config.toml
num_hidden_layers = 13
hidden_size = 256
n_experts = 128
experts_per_token = 8
d_expert = 32
d_shared_expert = 0
hidden_act = "swiglu"
moe_layers = [0, 1, 2, 3, 4, 5, 6, 7, 8, 9, 10, 11, 12]
router_score = "sigmoid"
normalize_top_k = true
routed_scale = 2.5
balance_loss = 0.00942
balance_bias = false
router_logit_norm = 1.5
n_groups = 8
groups_per_token = 2
init_std_router = 0.011
lr_router = 0.00128
num_attention_heads = 4
num_key_value_heads = 2
head_dim = 64
vocab_size = 16245
norm = "rmsnorm"
norm_place = "pre"
norm_eps = 1e-05
positions = "rope"
rope_theta = 10000.0
rope_fraction = 1.0
qk_norm = true
attn_scale = 0.125
tie_word_embeddings = false
parallel_block = false
init = "trunc"
init_std_qkv = 0.041
init_std_o = 0.0
init_std_up = 0.041
init_std_down = 0.0
optimizer = "soap_variant"
learning_rate = 0.00419
lr_mult_qkv = 0.4
lr_mult_o = 1.51
lr_mult_up = 0.9
beta1 = 0.95
beta2 = 0.95
lr_head = 0.00609
warmup_steps = 74
schedule = "wsd"
decay_fraction = 1.0
decay_shape = "linear"
final_lr_fraction = 0.0
batch_tokens = 65536
max_seq_len = 256
doc_mask = true
train_tokens = 360700000
max_steps = 5504
dataset = "wikipedia_en"
Below are experts of layer 10 (counted from 0) of a mixture-of-experts language model. Rows are named router (the router's row for the expert), gate (a neuron's input weights, with its number), up (a neuron's input weights, with its number) and show model dimensions 0-255. Each number is 500 + 25 x the weight over its row's rms, rounded and kept within 0 to 999. Numbers have three digits each.
Before each expert's rows: a language model's description of what the expert responds to. This comes from a sample of Wikipedia text that the model never trained on.

# expert 1
What it handles: Articles and determiners. Articles and quantifiers, mostly a, an, another, several, any, placed before a noun phrase in running prose, often after verbs or prepositions.
router:501525503487525529485457533483519486509472494505488488495483489516477522484505471485517465516499470543526552510495477543481514484523485453490468480521543506474493487451510510480506482470484455503463505518512495513541534508531524525515490490487576519495472518481470479513459445515496514485490468531509496504505491488481464515497543464474522512533502532456480532474505483557536559526510502518498535511496536470507526484514458523471538512461523491494483504530501465475476499495490514494512533536477459519513538499515528503515494518531521519481494491474535461553483496506505526512521482493497507510490486468510546475498512500448453527517521488510472527451479477506533502511486545495523493503488423511502483489480498447467479471463482509524515506531530521501546484465477543
gate1:517493542530552533497526499485517504533441524498516505506521485527510545530462499533510482485526482480539507518501469475540486521516491493491490510495511515502495495455481463531464456507522459510479495524560498460535537508531533471482470508464529506482512502498518514481487526486448465476526473476481497524490503467510511519468504470515470444498479515476532500501465473573516511463491460513513471516493490489501496491512454471486542502462521444504511468512533518512546516491545462508529533488495471520503509502464518523518495524524527489517486482468511503517490477470514465534479520486495548463553552494525511533494510473487537530506484490523480495487505493512522477544503497477517492543528546464506507520535527477510496493510449478484561499506516496492516479504498530
up1:518507514492555495501520485486505506527470481496465464473495493451455511503446479521513491539487521489458512467504462497536486487525506485461499487490529506515491488493455522532515517505483495545506495520534489488496510497487530516566482490452502492484500506520503518448506505490513477484466483504499494478531525545467445498567525509497480527515486521450508490493562520476478441508492478540490482515476515498515455472506525499472541528534527459523513556484468484487502517501473494502481511474486490479540516477496500469485472538468498492524470495529513516452509463505508537535517522482506497474469506498501550515483506482472499519503579500484494528475545529487474504463471485479463475525498541510490470526485484510469502507518467458516492461466540505478512494515543512
gate2:492512473446528537522504502490495451479479461514487464485473479539480502534535518513487476468485490494504477505499468524515506470514505490487497505494521549464544463524511519520518512485513459491441510507532480478472534492486514528547473473529519473510520489519523493527507523478493533469490506452498495460496499505492503453477510473484500504535497481500485500461467477530489488489531517509512575514482521484520506554484496496509505513478560486517469568508521503500505533476492540514530489489495485556523533557470504510453498488494523501525495509482476469525496525502494474491504530499492530500572491511546507486495473531465545504494513481482537526501467480466483546518509526516482489519543478492505477474501497479523509494559462508496532497495494554554511506476453510
up2:486505491526519501490513489476471507465478512494507538512507457495510557499538482507500471528541533549545515501542505487512500475548487478474442482511507508486483547483532519505514529486505566494465531486520535475531490492519503499483469502524494468489548511487507555500525484494529532517484488445506478522491504487466545483512556463519472463524448458531472526508502448497504530524488505533542509504510517511477513457486505494490499508502493488519456485504507502476516496500517497508519471535519474482432542523500475476505516534477511517514536440506517480539493484488499462558523523465499490477517459523516528496518465481477546457497482500536512472475501483487533471472500538541508515521524487499536513489479495524513468467516487497517545512520482503485528523510476510
gate3:533519498507509478521501481493505516499456547523478480461505473513511492483466457493489454525467448499513532518501479485535494469478495517497469472478493442496526487493535529464476499517516487481470509490537498489465550461467489496544491472432514502505468509531503483489500488505460494510513511516522487490481554457528475487533516443495524505476481476515528539534514473552507536514445514504546476566455544495482480516441475527502508487466516483540488498518585484473520507452533477512523514466515511511524508493521540476506502492526523515507495462471515490498509474549496503513472509484528501496530501508523480499526533518505522502522476526464502492493455502512516445468523516511544451518525491478513487489504503474488476518494496495483509515487501504507497505525488521
up3:461526423503488502540530533487488482516482520463511477521549522473574507477472510470529498515495486495483526533513457469516447486517477518484505526527464487497526516500532508506510529528494501469491491527537529536482520472500484508501491508495478474489506552469531542505513503500529557496498523554534512510437513490508468510535482502469474511499443455515508520474469489523490479522500509514451485530496547511500488456462507492497493519481465494489475536467530473505490480487508458495513482512492530486479510504508480512546488478517486507519469488480497484531498505486493527508495495510459513469460495535483491514476487518484478488494557519508483482536439498518477481541541478525509487449508479488475488504541484518520531456449492531509475519505443506482500506475472525
gate4:518509474474536574525524507448497488481475498463498489527502511497509517460499478528499459489482515545434494490502543521471521465521475504427517490554484494474458506494547529504515505489501493472534504497511497497493549474524533503479503488529478477533505507497463503473533498521530512496474483506499490513475459495485538492509467490509476466486467500454510499514493504542519538477525495509492545513450481467497511496524533503545468520510504518490468477473516468526507442445481483459477484469509488495523493496500527496474513502489508463464475484429531494485483496483525489526519514487493514521560492477516486485509493513525476529572535470491507464516511501539509511466518485545548530496526498483508520488445510515511494483506502522476509494506500494494492504453471459
up4:482509499492474486483481472486518472506484487499523472472525510475488496517460460517477533536478513529520530417518529508513507515513481522482493539502432486490491519463489510469491524507507519504508491503466538498480542525460483535490449502506511503517467502468528513455515444458478536514492511497546477496517501544506471479485546510544545501471466515485479507522514500510538529498526502479514472500465521528526524535538485480534483500498476477491479521502483499435547489511498483517466506531466486518516533499540502509520538476467540491533486503526534479487504528487485441562467507478486506484521491519487508494494492496512463477515510485535486466501514463510549553494514514532510492523513461454496491511457481501542476479486483497477477478474533501458498480530470506
gate5:482498498491521500515524510479497472508493486544470453539496478479446524492501476493538479538503485524511497513551491510525524524477533475491489522464491486491515521537493482493484440481550500526487502499517481532512475485487524495482409455472553481461481500519499527495512507529488484504527491472490480470508487484513515481490459458490543462504503455430480491495535454532494486502491535482505503489485523466480494512561500536513480456504530497497497522548462496484508472464503507486509481501489487493501525481485517503497525543461480482470502491478487509480486481484507514535486509487503514508541466525488567565488519522499523528491526536481488498427527520478498494494462502469502534498521536485490440483471511499488484482496483498482556508457538493511497515526502509
up5:514514500494508466424490473498469514537499539476524528505522528514484504477453499482483421531505483500499450495486487476514487507533520532487512452566504509485534509496474484498485494545500517522509494501482530510489505465498478516534524501480517522473483520523510558495489486545481467499506496507466468479488463475526528492499478499545512518476498516461470539499534466492525418489472465493511486497541481521507481512520492521521545458493501533482526524505486505506512502486551538500543469473494454480487494456452499459522484522466459504497522499478501506465546499487470476516488525461480451506475542486515531516509500493493523539511530545486493504461505526474498511474494482478515469502522535520481519472507539507465517518505519472519496487471521522464482495507486472
gate6:491543494487499525509490487514516511481524471513457525534505462468496494490488483509527472509512482489510481504551468501522523476534536457465481503523491520512486489514471536503478543527511505486513507517513482473481512502526522522486503520454527498462496532484522520510467482453473529466524530470478496501493465504504480465508501449516482487565464482540526531461494509501508502520543454496529508494526535498474512476514477504469500489510492517448489551508572459566514526480473493487480496501535493558526526489496488508500518467498533448510492496453517487461496483513479458459535522497470527513519560498506524529498458481481539487536510483505552505498494530481493493521492528470489542548494484486495492517478495449524482447496526497539510513502483500502492468538509486
up6:465492514538488503489508469517534476470506529495485521517505506516499503505531503494508491470476456463531502505477474501471474539531482458485518476499511493491512527456546504511496536474531483491489462493484506511515461527462518527480486510535480484488448479505514477491507497532473516504502526483481503492500488497499479494467554493521512522510570472463487493478521501527487551445497453513487486476526497502500489516455477513493522534488527534514451543497505526520530453567516516495488503505511485497526531492500492498529450534475490531523499483493537530494544465461471559506480523474468484499473518472535454489530511493505499497481472481501508491512459499507529519566491549477482497498511501457507486416523503523496540517455534470525516455497531528516503471502510504
gate7:491508477487543506470471484488507503517551516526517454517482483484503505489460442478532504500465478486510480514457432484491509501518473524502493476489512492541504526447468482532492521509491488495541490507529516535490508516491546513503535506485503465536517539500479512544529494463459496487498460516518495522486522521520515542504523508552469501488501479472549518485479506477526513467536468485492519530533539437494464500498496481548522495459525488489478495453486510507460550486495485513512509525507490489519493541512521542496513494448561481491500471467560473517494473480451479501503533460513532513506488512543522483533489486460486516499495514537493498516516507488456509536491544529539488506523487550543485535474491472489484493463480543499501505523512471506497490509485514
up7:494507501523489473479487528462509501518551488470484501471480499536492495437556520483487457545508517484545474453516546483488519499517483497516497505510496482541457510504527542512500528499539499530498499519475491514454474495536447498487500485530518532505471502480469546476476493497507553481521545524501485535502503487539472512479500509540511528517496532505477544511521500516484521510528519500513482540507521538487491489464522530521487520474468534517478469492471499518539460520503451488488509473482456495476473498560519445507532475482507478499499480519494487511480461449505511523546466433471482470487492515497481491516523504505458517484523504523501473473541513513522487490514462492492511502485480428502531500496506556504496551507527509498486504507473475519493472477535464
gate8:515475458509457507521505534521524471482509446591539511507485507487481501510482468496487507532477507468486481529507469497510522455503510524511488516499506484513471496467562506521511502502502475484461552475505504515500446488485515514489450512486504497528468482468481484499504505525517494506558451502496501499467515487506483480486524464502483516502507463481464486487496498503539505539505562503517492525515471485503501485528508466581501509481525482511514500515512478504491534477510469442501471501502529517486532497453530505504515512486506529490445515515512483528473445485528481495562555494523512515499531481516523489498512480504512489533507524483537467459536537502491444483485482528490485448517523484502516495505521484496526456513489491487559532513511463518511491443470520
up8:530517501545501504455522468531529511482510534485437495562519515443480516483510490477513508471470480479502530507479460487471506498529435510509544516515509473499484544526551499524500455481523466503520550454551486476498532470481539490504515508531520471458473523460485457485495514545519498532539499470441501486514488465509514506519482465529455500473491532475485475547506531506510567499493514499509510455493514477495483513481492485499498462523493509473503496496491547531518531505524481478508501509507517459506505485472503473493527515527501518520511503487521499483464475490486489495534517492484487507523524531478515529502508523500514502518465478464476505504501499499506500516514562492558469496501547520492515535518543544471521471491480497488509495479521521446493557504510515
gate9:499526469476490497502474512497496498457521510502509461511518500510487505503502463528470481546447515495527502518492475462491477501496514479524528496487526527480462508439487542540509500492538526481560509507474471532473556487460528469496478488474511514489481515481506490502500481481468492504464470469555531515472542521499531497477556485524448527529489455464563528457502489484530479479502538521482465554486509486522497503518477464504462483493505517496497534531512474536493488503499509487483486485508495525538506528528458528513512493521520508510463508447534485473552501467489477460531557500453521489486534494565475550504537469484482513521469535482485515510514547503505490501485494512525486510532466524522511490462479462478505490517500502493507495496496502491500489503489547
up9:522539494495519535415510510511490494537508458528485537497511510519533526517475553495496492444532450530484516492480495517527528476445520465475471436535542503570489490524502489494451528508520466495465500489542497486529500508479537486512528487521510519469523535493475511510473505515540500493511474468481489498492476489499465488532473464471527504479538524510528514492533523492517488481494501468488531464484493516459504475500546510490484511533477510500506490458517510486499496553513492509563485503462504519469523482453519501505501502489495526520477494484487491476439502516494476448566495523496509496498466495515523480481504531522497515489473459544510504482505490471479502489485531529482516483526537548456477523507499534487502498468516507482499565499515513525493509527494517
gate10:508512519466496517511502511428503495440461515548508505522524492507490494531488479520487536512471520506513490507487474498534534481526521508526486466498503493475542511491512502472461460506528485429478490540489485512478489457492524502513494471463495512494497453498508485502544493470491485497516523475481526480498539476500494505519513480489515507547463507490495529466444475556533491499490451497544503516464491526502464571483507492483529484460509488472504543571494506462546492474511489497475540527467500500512535533473495528501493487512511506480509452491491490512516513499546493554493516519538501478492528492480496491521481497470517483519504482510468488445489493467505469486475473511510495529541489496536505582494510472545446460514488475510487494491509513522499469500473524
up10:480473495500502486478465527510526517465552457511541473467503482497496494524505466494467519536513541468502489499467543501442493521485528500536527508474473506544479463480491505479533499515491498490557508515437520481530533534487446501487530482504563496476531474519502496486508533501555485470535481522541493514522457512481485463490494515525491533513478513523480470496498525472515512522532507478472538452479452493459528509488512515549470498502493480504569500494491517489476538539459519500463503491506534528488481503540539478485499502497474496508527492539488477489537523489513522474517461486486508514522464486491478492512506486523493482485486542456509472517518509495458509494507503442513479515475509483543512517473476521485511475460516524498511518526518473487449549474504518
gate11:440576532490539523476500544521452515497493536515507491539503496473444524485482496505510456477488524470525495506537513458511495497534464507505510492514464515479502507515503493469492497485524488487518529505493530477480535504507468519529503478477485481516494553503475550509503519500455528472507513491533518455516473573515474540501493491502532475508470523471490534513490495507512523464506469500507554453480484514429426524519515543492507483487527498495501511491545482500495501484476489520489537534482494479520518531514516487464519484496491502508513524437498526520470519497491527556497474505509498512500484509526525521534480445530487501509494509501520466462496518517511502456469525517494489533474494477515465479507489500539453510507507501516503546467498491553494498481525453
up11:500548534465524518474475520504490529466569484496477476476511510489489474495475516493496543478478495494544537508493491457515485495535511479516508527535507500490485521506522536442519527462497464513505491491481456527528520552516463514546541497476508497479516548512484471487464473500482481504497485532450486490463504459478526470562503496450513486509518519476555460478461512507507537455513492494486531472481510475465507520520493490436512496514495498504463515467517480517492483493485510477491548534495502534503507502506505529508466477477511545481486484483458553478518505479536491479502483515498475482510482526524464516514469467473497492500497487525518512500433503484515534531489494455518502515503464496518471472513558447502493489485486518495516545498517513552505492473491464
gate12:465501488472493516521479534492522461493463534496481489486518511527512533526494512496477540480453454538478501520583487498492498471502481505475518463517517479513486505475532510533527485479519480513476529468492515503530536475491524542474488495527503556513473511524516477473447497541482523504482482500474514497480527539499559548495495489523528478494506481497514467496452526513517496459473523454506499481450544524504507508472486471480480511568537460498502496526458467503496513499505469493505470524506483479513512515516506499486517493549507509488527519462458521474462509495515505471528510480503471490540453484516540537470470581504486523566463487499508538492505521488528475513519518486546500500507512496507494522470511541529498501532462505497484510524505500511525498471497462
up12:484550498504478525514447497523491528436502498532494528520501509498504525470501485487501525476509515482469482491470562476493488501522522537529510451471491471492516464503500483558479496502481549542521483560458478486525482478515486497501504514454495495500501500481498472515491484476476522489531469476474496508520488499462494551505547496514458525513530513509458522488500476496488475503497536502445529479510507494500535500484472464533532475508469498483551460512535543472474578528532468491482505493498504558497494500484493472529490501495540492477463508503508523525527530526515534520487511470465522489494508452495472519534507474467506469462484537491490509480517503492523502512497538492546448489527431475518514508546498478484506487496493498463495516507467530537484485523523494
gate13:501519477451517491532489525492496506516517524507507530520486467507521493494490445527466462511503459555510505537489437520553490489510496467502522528481505503457511522512510549509495513491524486478500526510471504476482527517502516538539469508490515481505470478488492528528526508522470481498499469525531494502523523503524480496470503462496504508500530483496521498477490456490548499477478489527488552541496476492501463477515480498530497516469547532508545473491486486516493472516493531527492493535489490502519529465560493471474452499504519500530502501476544503517460472484448520525523526494484541521517522483523554514524503459444499507526522495484500497499476472485463415533499517517535465511529449472482479471502490468527519516545492507504513494494522543501531450480465537
up13:497510507499482528514479498494478485467509533513477487511503485466525523508453500519449461520505513500470491525496570517508518535499500456519501485493494528468549525518510531457519514495505526485532478499474509518520488469527481553555490481519500520491510539461510502545494544448488492533493537485478513469512525525515502469502528494566491516492542484462506493487493517479498483501518462499491440495507483506503469521517496509472547491509524484502516471502500496474496479482510477507518472482497523518512432491539479483464496505501485483520523524510487536504480483506513561517513530545501540493523483474492504478476552453515501474475509498481535472498497516485470523481508516531533479531486520500483450446492489498538472566499433465533478482473467524441509491519516505
gate14:486558504522527534500513504512546473491532474527496504497520509484511536455483465493508484486501469468486518498496454489512488519525503493527499475497473447523540484531520534514512498542518508485514498501564496487496507526521545475471523493480488522530492552525470490536516495434512515479489548493508491508464523467521473487515476489508471514492497479470545538497488526552482486487530466496456469497500537511500515484482508536506487507460511494471496517492504509507514462542501504534497454505477491512501508475471516502529532495509500498511464451428531478499465443493466477519526508440446516502539520490553487476515469501453500475493510517489498471495534499492499488480484515502537472512455522492519517547484522512468479496465510522495559536465513500539502493491507533
up14:541474482487466493483514518469520505461508488519495531511540503526455510516490455483455536492527481490500499508545481535532536525478505469511520509499506529483476510479509497505481499448464503489467497490501459497565529470481551526510479476517473501522500495485546503524477491492440522508470463494508498471494517530529531500541495499523501504524521535527503499493499508505512503529457523482469522526514510531500520481537541525444472514492492509467487497469495495480520551476472504508542528512541436521550551488498448478507490460443504488493500533500520538505508459510507507510510450500520514565497492525459547540507503508494445478477489513513489518453472498462496499505497490495496464496532495503498473502526549496531477543494497507488523477504499522552500490512475502
gate15:438501496514511547478496501477541532485489532535530477543493528527504528480461432475543508519451522526508500484513506516483496548482495521508532493545512512480513506511492484521540484509465517504513500506557456519542503533477527514487544476459541511494510541483515488497492527530538486542503487499490504477474497484497489502512492495494557481519550476502455476476459551527492476513531478493497474539452490527541504472504467489499516456497519515480491533517535451494504505476503468499481508482502515475498479531492532501507507501481501462479494503418484511540490484490468545508466517495551483484547529503470497493518521531487481509509499537462493484516451540496522502511521496485458504519501520498458500474490519530536485460490496521504534514489447495483496510516503495
up15:539498449521534496512523469496525493498497451477492467452476449477499490505500514526495510528454523499463511488497520512506483492481521529517468543451494492508537514505486501478484531498489490512511503529511506552479501487474528494571449518487499530473480482474525470499491544525535539519530504502479508508486516494525505474517503495500523495462514527510507503542479515480440499577491538458489478517497488510505538483482507523530507513541475466515506475461455470493490536507466510482524527460495505494531490450488532498441493514481499478507489469484483510476502483517500550470500516438527515498514495478515497491490508503488545476546528530501496456487496528489493517486484488474548486460505496529511469481466531514494507580511521502517516503465493549460477527480529505
gate16:472492532472509529471499531489508496522463522498516483465522527528534476481479441480500507541495498488499508525484494488478524495504479445493507538525497486496481517476444515454540483450556510566496500518500511472520498491468533534519435493502487523529498542516512487516479502455480487495468514511504500504471511486546463502491495516525539495530476520500538477555493474502481510474489452467547482509485524506511500484513470505548505503499526479528460495466502498480546499496488457541494473511477469523500508501532513494459546469508470491493530494544505483475511498502516524467503476510491511497525513506528499538472459499497497492494472501557523459479527527499501509514513488558494504573486472506526477488459485496540441511550446494471493502506527497507493507479519490
up16:512466526536496499495504521514563504490497476504499495480486547511475494534486496458518526528508452487481543484498466518448502460528461518512487461514534516509550508525503509448535537490500487478461478479468489495487505474472513511508526474547509521503508490498529521495485507479471538520503485488508493521474533480543501508515529518530471547508515477433474521550474476529527552513510493471507499480486535505471494494490503509513485486536526518527478475474471524469509550503528500522483521542540490485549481491504518517488529495484517442489499513530515473517500460529491515529517510486515481495499513512514526467481556549528482520497477521514476493465530527468512510568476500475546483543496522521516483530486495472548486493507471520492518521482535468556494517536513504
gate17:490529476505506549475498486473521463520470489460463486454485473465518489475525483445484485504521440528498542484553450521484477497486503516513542519526536489464497525478496481478472495477505464477475514485542502475516502523522528523472497472489515479499487497493514569497466515515541484462507515487480491539481522544530472506536509494523467532511492488508550495454506484547512535476485505486499502493496518476496503468512437520456449546481537504476517508496484488535527517519497488489508497510472504543501525477510490509512501479485516497499535497506503511514506455516506522511521545470471477520531477529524550491517513522476473472508501491508459521499505502498455485523531525477516530532511508456479490493512560480521474453501488487494532517508525534498494577457512487
up17:517522551498504505490534479507477478484513460491486514510526479471494519507484476511504493502461474516499493508482508537502566489504502491462470482535528467484470488470488483515446487456503518539470531516468514467476537523539486492524517490497518493440477538471497503503517479526496497517440489509458441472508528495519467508514483488504501569512476506506493514504488513514534509533486520508522480534464498489471478530539466496484527478455534528471512501495482523479537548548508519509511544496512446520534495502523528517500486525467537478513424492476518505485522524528453508525534500526536528483523480506505520493512533499441473473499508507498529494479541507466529493517501492517501499564512501506511490502483530485487510550513513452469519527515496481506551510454497506
gate18:495514472489542532527506520497484512514488491497518514530512486495461507497498509525497503486498477494511500504534487496510483472495505462427495512484546556537510480436493524487543508524502476510487484521509502471473561476490452504486447493492500517520553552504478498526470502518472469526473506512474490480479524543507502503523515513522508484509504468507501480483493468493523467513547520504535498536504529491507531509531527496467497517552547505494499471469484472497531445491498478482537451516450528527480498494507451483499497489529519481538515515514509494470497532499480521501492555535509518469550473477491548479443490525494515554484533507509500469529441521495471489468537505493488510529519470545461495470482498500531547507505449508536513512497534508480522480509472525
up18:483484490524471508508461483520482470511529466489484505509529529499476500485500519513475531513477480529459498477512468467458497541511485489495533551520457534509506516495450504492513541476544497507537430480532501494468483508482492528504470470508527531501496505502547470467474492490540510477479510523480496544508490524499505485521481517507483498488461519488517476521497470465489480497507499489499484497501513501483494535480523520545499498489531500543503492478459508500522512511468547527453557509492543526507446497489493508462483475534476503528506508573532520485502506515470479486518484528498514556520541484497499499510481539495553487492503482434521455496467479493467534510509506509466527545507505532497493541500479528511441547496488529441460457495517490508503493447474504
gate19:537525507498555512528514509470513484488502485476502488525527496492490480494497493503509504467495487559483507517500480521473539487514505482491508502565518444512489509491520503516518520490515521504517580543472479476551544518504537523542500503487538445520499547522474482496473498562559518522482491481512477496498476490491499500520487455530490459508477436475484522500478490543470485488479507511518540512466492465506482458513446481515485523513479492490516488474462477464501519462494524429502520476472503527458532503507501516453476509473518479525486488529515526486510470496524503501532489486472513457537511480492490566544520514533502505501519473524483478478491523490447494479546503503517507483493500479526511520480524483485483437466482488491519508490524543490503503504468502
up19:496490504552481479479529519497519462479562522454481519539518476486509544499553478522504490483498505445523500523461451492546516473502481490507450485496497499494526482529475528498490498493539505524483523481539496533461488487530468498468476529499490519486503486499480492536493503472525469513492491500531492547500481482515490524523498466526500481533501471485502511509485513471530500519462513466515510470551508476487488495506499525479440458433486500461480492521528529507478469496490499539534580508499484480509495513487461521501499539508522497521513497509479431484476459498506484464508470531505503475486510516496499538521525483482503490508460485539506517523502512499487490504440541521485496551491583495511486518517508504467463497477525478524495487535501485499541510502566510
gate20:476517514455537577503474522490517490515466471526507487528527500489510447477509525481494522497522547489487521492524496538482561491545516536518524475523485537492479490494530508486533540471525502509480500495500542452497538529468522530510488502483512499520486543506461503507473522518493553498514518520508503517479509480495505516486467493489493449505510520485473546520468480521489502487517469516501529498480493500479490486452530467489503533491538477479500496502500459490528502492533516520460511529504543461492525524540510492478536500518551511455488484508524514542516458512539476567489525441484537507518520486493501497493475471499504478519532466495511482475494467472503503490536509522479511480498486479554499467484489498552487476508474507468488529496479464564474464438503483
up20:534514504506546548537518490466473446504472541496509512529540485501505493513517523478479485513527464546475501513565505509490463510491527485511505489458481504480492509500551546531503515499494470466534493481541508471538505509504538487525528468512530513490514484505492489483534523525519506491443506427496517492497492474490486503455465455514536476494520474509490503475478488505465528467498576499480521450470495481474532448499532511539535491509506491497458530509460456494513510515517495478487459483515495513487526523495508485515519452500507522529462500524531535495502533530527495559511448472496514479514499499490513491495476531487476463521532533468490471483460492487511538484483522487496521458535450479517507475513488484487503453492506548525513508518499490496512513518465502
gate21:470500494506517497476527530502544499506519498507461455500492520478479523493463480486514479493505509511526474554511513539502523474480479489478464531502521492469468543533524539495537488490542506541542503469480497508485482514469524500465475504482553529529456526510478554482481468534508495546519478515480520495498512477510522488501487495526509488494498479439496472504488495539499526458495469430506496514495498478514484492537471526550496508511552520512496474496505475476486510510501501514503502500483501467510509448450519462478524533498495471511478469443533484488474455490518504504533549483492461478512508490490519526498517484488562554562552496496554531472499517510534524483480483497526520505519525492512496478430496534501471513531490513474486506469532503472521508479491476
up21:479525522508536524493476534466520475527491515518529509497517560523477505506435478520495495508529450506491463470476476493519496528488501496535468519514436485530544526477529522473519516467511481512510479500500526521504509495472514548487493495493525556497476486520516505477470479468467503459488489501513452522464514543514481490531468495503555523540473493523492513502491482568498507501456485475501515566505509523533479522489484526464506522451522485484435493529484487452518517506523487513494489528503478510499495528516499484458543465484503510474472471494568525476500483517522493513446516504525486496511529521515524530463479516501475507525537501500510513425538500521531514485514524534500519500493458528495489534477525495505465494495501488500460500503518467505503481463463506
gate22:492526479515574526496514528483557548461496507493522481474513553505476518534515478470471513489478486530506490477487468469457500498521461511484464486509498520502516500516481548518527519537488532513501487477525473474472509548479564533540505497514516517502476529477538522501448507479529500487496483481493510506482518504472445448495511498526480500511470419476493528488474509523526512490508484472491505467500571493506474463479463504496467480505505484510478507444528518463541510513513475509509477501506505534533517498508499526472466504517511507488482518475526480475509454538508499507514538489492468463539495498503527533495509525479482460523492508494454479487531510473527502534481506497548512501523472472542515537480465486560458466482495503468500514510496497515498462509506523
up22:452531543493462462493460555538506540537499498524484474520505500489522507468519491500509470482468511496529511536508532498494480503505495519476491501531512463533502500515473486488504500556496507488507486482515508481446516501485521528495545527476502493474454527505485465457502493511478491497539492506516466466477469480503499561544497466427493507473474501484494512505478513512486514489491478496521506468501530524535483500481471510521484529509487488511507570513505495471513494473501492469512533516444523499464504485496496492551487515483488548510515524492512505501509548515484434441483543474495436489515514549486495498478489495495483483522458463538462475457499508516466470509479468517536527490454535521478486513491526481493460508441517503509479527503484474493478485499503444
gate23:488513494473473500498545501531523478481525466501505477537476491488489544528482480488507453497492473531512507468465502463511513513484517476498499479536479473474500485481495528470502503498520480520480461487535468486521492485488513520534480512473532456483450481511523499514516451516470523559479505457527484476499513467486465472495480464482505511537477469507511489481465517541514493495497465505502511516441528463485447525496481502491439463479512518518490515518525486480492505505490466512519497557503502542487530510491513480493521480503502504528522517448516427503445522577540528502453505469496497483548530502526497539491508496513490464508534494496486480476496537470487490500520476500498469460518485484470496467495504482520488494476478477505504535562520508562539478505450503
up23:468543511532509530487539503514524532498488490505508503511501501507461522495469439500535502485526460511544513473494452502490496503437496537495484517501500458469467492459482507472435523531501526496516513507527499480454506498489518512496476508488459484496488501520479521450497477517478520561489501476531511485461476447498468509485507444519495527537455508503524496526479544507507551526504441498559498519507538519502468486485455507521504536468520513496462501541511489455488514486508456485491521510523471496461483485491507506522538486477534496506444508511541484471477500514504486516502537471506510509534505501513491499484470509489503441525506498474546482469544495477538517508536481501506484497522493471509532485487473497492490543497541511482485571519505513506499475478498452
gate24:511518494518527510491510512474505422496422496534465430485522504506489525504482460503515506524483487508507515504520457493517487453484487492484460499488471554487501487497492477479505502465493499515459504494541482528459530464460567524521528475491487491522512477483477502446456464469522515530514511507494468515510503495526536515529532492512482513520493500454511492471480500487556491501511479528508499533492524474515465518476503470486499504522510485509498483494543481518471477470505536505484491496467488526505514542457509520505502531451481465452553531483503477481471476538497506537501533470470512524513523497517496538521492524510509548518532521478490532458540504505526526513485502484516560527520516497547486491487501472453481476489490479546488505482503528500521492552524536
up24:538485498500560528480530505517460511471503522528509531550477492476485477496489475523491504480503538498543512553497428505486487516526522479498505506476504479472494529505489529480511559493501473536483486534542479487451509470529508545476503471473531435528491479516494528496465513503538515534475490453503509513483487492513553502497489488513476481506464509496539513457485497510475520471510492473534491502456535530489471487503506519476539513506529434472525453489545452516478523504540517525471485509505481469504521527499464468472461491505448514504495487457501495549472485497534478477496462493457505526517510494536484534505504462456510518489467476524473483486530489491514464472506520503513511515512473475543491468507480504505487492511505481529566515485521498507500521498510472
gate25:496466507462500507536494483496464494492520488510505496516505459534473501500510482545487510486468490507483521471517517493501526475495482489472499508482458451496481530445498511442523506493527506500517506489539528512519558508512509497497477472492509488491474489495466498466527526494494558514506534522522505483516498540494502475502573505471504502520522479509502510526506479536529528496481503491482560522502536486535506492479501517509501504504487495491509516501510481470517471450507505535460529513521473525525503538488493476516525481546503492465479519490474540500512437519481506542497507482482514504508476541525498435542485507452452528520472513479509477482531429529469531499546508524508556471507512518523513505506499501501447501499471428522476485536534520553514495441468475
up25:513524520507518502491496486523512517517505496511469486536467544478514504475468560514467526503534534476451453497479527511506502496516531516514509453530498493482484499480496469513457499490492526487483496516516482494495480513458489426487541518489457555497508453505495512500463514480502472476558498575494492512519481506469532520495443515522502501535468504443478502512490493500502480526470499490483470474516475526503518486470525501471491482526447489486516496511514520566514509524496468511528483499464506513489496500491556523465468480519490466507517475522492461511520510502524493500516506493467527449472491484461509459535514538524528484468494514551539491518469492521488496480499465520538533488466479537453541556520500511531500527509491485481532520507530539475465520516503506
gate26:505506506487545504509420503486492489484507530505510509467507476468495494509479483491501515483482507523535532520516442453497511479493491472502520532473522500494481498447481493516494511535528508519504524527508504530542536484554517512473486496470525463510506510476517506517473482516473499491507465540529467477485511450488505503477514470509474512477515477431564492509486442520511490484507520510489450555473431443471516488527464480462505511483536515501525467495525509502488494533505503511490501531484471545497514518503525514496508488500536451505455503477470504488489471492500466514503537444512505496526517478482496499559524480486485607528533524495510504453490517507491506509497523498533498523505460495502520512482517473486534503489478480508492505522490513545487512474461482
up26:480496513564518495465499487520516517522502503525530502516473498543484511478504503477514525450454493499508516470509518427483533491441490507516524498517485503507503520486482528515491518490492509516470483524536441452476469464453480511491501507499523524522487528504515501495500498524502477523505480484511518507448484542498541523514470464514513533476523526513516476495485427461485470508489472480476489497512500495469496508479531512497495514471500507495512464508475518513470496522457504526486456516443478515507502529419446508486506542513450493465469469509504549515484545460501523517472504467495493480528493476521541556474477479532502525484527531510485491520498499456487521490501523514490471477444479517509515504510522554532524490503524521465473455512514510470536503510470502